{"d_model": 224, "d_expert": 96, "activation": "swiglu", "moe_layers": [1, 2, 3, 4, 5, 6, 7, 8, 9, 10, 11, 12], "normalize_top_k": false, "balance_bias": false, "init_std_router": 0.011, "lr_router": 0.00086, "vocab_size": 2486, "norm_eps": 1e-06, "batch_tokens": [32768, 65536, 131072], "seq_len": 1536, "train_tokens": 367000000}
Below are experts of layer 9 (counted from 0) of a mixture-of-experts language model. Rows are named router (the router's row for the expert), gate (a neuron's input weights, with its number), up (a neuron's input weights, with its number) and show model dimensions 0-223. Each number is 128 + 24 x the weight over its row's rms, rounded and kept within 0 to 255. Numbers have three digits each.
Before each expert's rows: a language model's description of what the expert responds to. This comes from a sample of Wikipedia text that the model never trained on.

# expert 28
Of and the in phrases
router:157104142090169153089149115175086127120120138116136084103167151180138105140137166155114116094160137127126103095167121111094136143122104157131161148128128150142164110122150092149097106110134111147141106163143152124167076119153124114119174142111118096124113153147140149114154119085113133101088132134126105160094090158157135158099149164105140154133168142126125137135112080135124121132126129177114102116140139153128059110104095128098121118126170106136136147131167122134116140132116104108146122144128164123122115081172145118117163110083105121173168118110162151165131131133132095091113151131119150095141104113165106111127136167100105163095115150156143156127091105112117120108113
gate0:122108120118125136160126105162147113133147130107149151131130157119118165103155099158135112122156107126095145121102149097156145180117123105101138106087147134170163139149126116100123099154138100149090107112158145177156109161167165096122154136107134060142122119136143104181089122114132116130102143125116137095124141163116150154092158139171144132096124077116123102172092145161076154132109112102109119120149131139146086147131121087192129141160161143127129121123090149128095138135176111136153162121090148102098128160160112121126152159129101126086129140161146134144120128158122089122151117159143160142082137139116157103165124141136091115099163139148129160120170150138126111127155
up0:098157110122141113104131136093151088127104147095130105101093192145102105129131127105132095097143118129163095135150123129103094124140126170139103141148119087132126162171140152104140125141134124137156097130138092142144072114129127158125125105125130151092102160150142178136120171101122154116102124142135132122135138100117127143134121152106109123137128138175152094121091174131168109116191091123115104118151151156139135120130098118176130135176166149131176120109123124127133131124125124154092140118112098131141157112130166159076139110081143099154102090068166147147163180137130107180143141122111112116135112104129139150143098120121124125140126107122126114189094084168150142157110

# expert 2
Person occupation nouns
router:105128138108139105112107132119154175111122110150152114144106150145099101120122107162132094130121168156101125163165084142094151145092184133136140118106100148133131122177086166146105113130119129114108144103154153189102094165158137135107151134115092114078154120126155156131109135135110114136124144108118098117099110134087087100103097104137120172140167140138146112158139197157155141083150151103107144121111129141122144129160130132136143168139137124133148129124128108083095096111144149100124131139091077126109097136126115136126165121140146135131072119169111144099178112118119128135138096126118127125137176164168107140102138117142096114133111153105171136120155131176171151168150
gate0:098117119105122146157123089160153129120130138088148146142130130105098154104152105163140096108151103133079130127098131099142158156150132099113147118105110158179135131149142149142114097145137135143099087138151192181133095156167145112117159145111126084145097143137141135172098113109126131128094166109121144121108178180122133147113130142159130120117118093136119110139115127148086148159112120107112140086144127145103100138112134094155121119136129127130131109109086127124074113128178107094112186133112135110098105164155148129137158143122104146092108129161162137155123116140136074144142128136142155136106133162125156097174169175141092103093159141124110179102164153138139113122157
up0:100162102106131101100141129105152098149145138134124101115106167155086093102137136096137152096139098114117115121126114109084101131137111165176148133157106096120115162154137141119145140129127142162159107138130098129148079145128110162119126083121107150090105156157134180149103189100117145109109121121128107143134135102134169117135117164141093135158119132180136082111065167153155112110199093128093106124160113150125129101107114109126116123163173150137173124114134136135140108115132104135079142142155107141150128109144158148075146098085139085151118096098186154142159147143126100137131136122101137114145098131131136120130120153128131121161115107137119121166100120178134133140130

# expert 46
Determiners and infobox dashes
router:152107139107161174139132133142156120128100141121128102092214126119138175133086165135096148098124131086128101110101097138104086121138128162095129146112098119143113157093161126147132085116123122084142125121108148115118136138116133109073150164153116117148149124099129108102147127072129129141109155152141087088085127120145163109133135112137113181121145133130130148123122132138131103163110157122091152149123129127152089085109086138141077097144131127131157154130141138147142151116086101087122169166135174121128176109128126115128122109098121080156119152168128169127133126130144117099140134121109150122121091081170127130108131139112138121102130099136140159141087077084123130104100
gate0:120123125122112143185119094166152139137139133103172142134131122096120168117182086138141113101147111118087123120100144121149185136125119113111170111088133155178152124158133126129128102131134112128100106121160154183147117135176138101142180136122112083143134130160138100146093112095118117113119112129119136119125151149134118158096134150159137133080095084134103102159115131164104167127128128117109126095141126153139085145136138094161128148152139133141121115106103153122072112143174112122130157133107123117085120161182128150129177141121110118105116156187139148147119121148130081143140116146150154135085123155129144101139113158131090115104170153154124174140170169139112094120146
up0:103175084105124111113153133099130090176134149115124096111099189141103111094123131094128112085144113117137090114138112136093094130133145164139138123164110076125115158151140155091138115112132141133152129121094102122115079130140130165127111098132121141083091143156148181138112173116143118105097138132162132149159134110140135143136116152133112126132121152168156110124077168141154134146169091114121088142150158140137124105139111144154127125175186124163170126111094123124135126104104129146106110115112094116147159107122158147074141109082134102135112126068174135151158145160105108152129139130095124112150113111131145148139135141131119116159119088154125112165094126170166144140117

# expert 7
Word onsets after function words
router:132062133117177144127137144117143099093118145139138062131127115167092141165150091130091166100149152096124094082103143103155128124129148150145130106134077141099112096132127121111124125109123129120126112123108175092167144146137132104158132155129091110097167159129113109151128125119099164109108123173156121129106094137133104133128116080142068148127097147132118170125140108155174113134152125121094178160136146158107081143106124114089134077110128137105089129126135140168141095110101124114125109137132162125105120139134124161106126097138133102172150154115124092121168177160155093161176105147133151113086132141117125092125150118129150118125103145148153155102117119128126099137113
gate0:107116127116125153145115093143141130134153123116135148138140126128113167108163111146131113130150114121063144122105143088145142169161130073111152093086127138165136156132128146126107101144127129144083106136167141193159109167155142098129156132111125073155115133152122136184087125115108127126109129093145108111132154159124144137114129153169146134095108058124119114168106137147100145146093124092130123081147125133114104147131136081157128132160134108151144094114097150135079102151177108108160172137100135097097092157153103126121163148122111138105102141144136120162121121144115100118121126145137160130074147136123125095135145161143089112128157143156118167100165180132123123116156
up0:113150102126137117103157145110133119130119142099114094123096186140089108131146127117130098112154104137144066139142143141076078118121135184149127116164128127127098140154160139118115107123108136134155095142108104124137089116117126158117105087127133160109134177134156176163125193106139145136088129108152121152147114094136145128107103166143115125134126157162149115101082170146152098120165090122107106115155149143136143115151117125155134114144165159130160144107112120132122123142113109145102122119135096144141133100146169138099150099074122099138084098085178137144166138145099101153159126119090123117124102123146139148152116106128142113137123100125115112179094088180155176152113